python train.py --n_experts=80 --router_score="softmax" --lr_router=0.000316 --norm="rmsnorm" --norm_place="pre" --positions="rope" --attn_scale=0.0884 --init="uniform" --init_std_qkv=0.0195 --init_std_o=0.00416 --warmup_steps=200 --final_lr_fraction=0.02 --doc_mask=false --steps=8211
Below are experts of layer 6 (counted from 0) of a mixture-of-experts language model. Rows are named router (the router's row for the expert), gate (a neuron's input weights, with its number), up (a neuron's input weights, with its number), down (a neuron's output weights, with its number) and show model dimensions 0-127. Each number is 128 + 32 x the weight over its row's rms, rounded and kept within 0 to 255.
Before each expert's rows: "gets" lists some tokens that make up at least twice as much of what it gets as of all text; "comes before" lists some tokens at least twice as common just after its tokens as in all text. This comes from a sample of Wikipedia text that the model never trained on. Tokens count by the router's weight.

# expert 17
gets: "0", "9", "1", "8", "2", "5"
comes before: "0", "1", "8", "2", "9", "6"
router [114 119 104 172 100 135  80 129  91  95 172 160 117 104 157 154 170  76  93 136 148 121  98 149 131 110  98 134 167 109 107 143 101 128 192 178 125 131 165 102 130 197 147 133  89 148  87 102 156 162  76 127  86 165 122 182 158 150 145 128 114 100  99 142 106 108  81 137 124 143 179  96 173  87  75  51 136  96 132 117  91 109 126 141 116  80 178 127 149 162 136 128  90 130 135 119 128 145 170 172 159 123 102 106 155 143 100 132 185 140 155 151 119 161 123 108 126  89 129 172 105  89 119 118 164 103 139 129]
gate0 [127 114  95 184 174 156 115 124 176 120 102 140 144 100  96 167 112 141 114 132 133 107  69  77 105 135 115 109  62 151 119 127 120  90 180 135 165 140 117 111  92 176 167 137 138 121 148  73 147 161 134 164  95 133 122 172 145 126 134 128 140 113 128 187 130  80  87 154 126 230 143  67 171  74 112 129 175 131 109  99 113 130 107 131 109 167 210 138 136 194  66 138 171 108 117 129 124 134 144 118 141 127 109 112 125 111  91 170 208 153 100 135 180 118 135 157 108  59 180 173 143 144 152  82 162  84 146 113]
up0 [147 144 118  61 102 138 115  89 100 142 102  95 106 119 150 166 179 123  82 115  91 157 111 187 117 130 105 107 138  83 152 174 131 138  88 112  95 102 134 122 139  82 143 135 151  90  87 180 133 113 155  70 155 133 144  67 138  60 158 116 125 112 117  87 134 160 152 120 211  78 124 186  80  99  84 155  82  98  92 138 125  87 135 118 133 122  72 121 107 158 132 109 152 182 139 144 108 164 179 153 144 103  69 173 121 125 127 103 104  95 102 155 107 184 123 113 167 157  73 104 171 130 129 116 124 103 140 160]
down0 [178 122 113 153 141  76 104 119 111 185  98 135 160 135 132 123 143 113 172 140 139 109 108 106 122 180 121 107 173 112  97 138  75  93 114 129 163 114 156 130 127 151  87 135 144  94 163 114 159 178 115 147 142 117 112 107 169 164 157 170 137  67 128 105  93 119 121  84 100 109 113 127  96 119 171 141 129  75 109 133  64 160 134 104 106  90  78  93 129 148 125 134  89 191  93 125 132 149 137 125 109 203 120  90 155  57  80 104 147  96 181 136 145  93  89 152 154  94 164 165 159  76  78 146 131  89 143 153]
gate1 [154 132 117 154  93 167  96  48 121 148  93 129 140 123 140 146 137 119 139 149 200 156 190 157 125 123 124 123 127 123 158 151  78 104 113  91 150  90 156 160 152 179 164  98 135 137 143  98  93  93 117 105 128 179 157 165 138 179  65 151 128  95 141 123 201 143 158  88 172 181  69 126 148  81 146 139 148  83 105 101 109 155 176 149 112  92 191 114 172 150  71 133 120 151 175 108 166 163 153 138 138  86 130 140 109 132 153 128 191 116 121 178 125  94 135 101  99 119 166 168 101 109 151 148 122 151 186  89]
up1 [105 130 120 113 167 167 119 140 137 110 110 119  89 182 152 158 119 135 126  86 109 183 156 120 204 171 146  47 108 119  92  93 123 103  97 213 110 162 132 138 111 158 107  97 148 178 152  92 108 111 173 130 109 174 166 137  96 112  94 131  98  89 104 141  88 101 172 149 115 157 163  83 104 155 133  86  81 103 181 138 182 134 128  40 128 132 194 126 171 111  96 128 118 138 134 166 155 132 108  85 100 161 125 105 158  81 101 108 168 137  96  38 179 140 124 157 108 195 125 127 177 163 106 155  95 124 114 126]
down1 [123 143 160 117 110  82 131 114  67 111 112  99 158 162 131  98 129 139 122 107 105 157  85 103 159 172 106 129 119 179 103 111  96 132 118 105 102 140 103 166 142 142 118 116 103  76 185 108 187 149 103 141 146  80 167 117 111 133 132 100 100  64 163 155  77  84 131 162 125 117  89 120  85 137 126 114 114  95 161 142 122 118 155 121 161 126 138  96 139 103 150 145 101 115 162 149 126 124 149  78 148 119 163 114 101  98 106 118 150 149 154 132 128 148 121 125 102  84  71  64 173 163  13 111  88 123 147 114]
gate2 [ 99 135 166  83 135 129  80 137  98 129  75  92 133  81 120 179  92  62 175 151 144 106 134 127 154  94 107  81 148  77  86 163 168  62 150 167 105 139 133 121  95 171 191 132 116 150 105  93 118 135 107 130 116 146 102 175 101 118 171  98 138 186 180 146 166 117 109 129 108 168 131 152 161 158 103 148 161 114 162  59 135 102 138 108 140 145 107 120 123 135 124 135 157  91  79  65 123 129 104 130 114 136  66  71 140  78 113 158 210 118 125 118 166 136  53 110 147 159 147 148  92  93 169 109 102 128 134 125]
up2 [127  93 177  74  59 119 118 161 174 155 191  75 125  89 119  95  67 132 138 184 167 105 140 154 154 144 113 106 147 103 116 154 153 124 132 126 129 117 159 165 150 148 160 143 143 131 128 124 132 131 154 144 122 130 139 124 110 183  84 131 123 110 114 166  50 140 112 141 175 126 142 107 102 145 146 151 128  29 150 105 213 114  80 158 168 143 157 150  91 100 213 134 139 102  94 144 111 146 116 161 160  93 120  87 122 126  84 108 110 151 165 119 110 137 144 122 109  77 130 157 139 189  99 171 154 157 123 174]
down2 [116 127 168 128 109 139 142 149  88 130 160 171 141 135 149 102 148  94 184 134 122 129 174 122  67 158 138 159 130 123  78 142 120 153 108 203 131 157 120  68 137 171  96 150  33 153 109 134 170 146 135 122 129 182 176 131 121 154  63 189  96 116 181 148 162 137 147 152  95 122 103 129 162 153 148  97  96 111 121  92 130 126 133 146 112 151 135 110 116 106 136 140 154  97 127 164 126  87 101 149 168 101 142 149  91  72 118 211 123 191  89 118 106  95  98 134 116 101 118 133 130 151 129 137 110 145 114 187]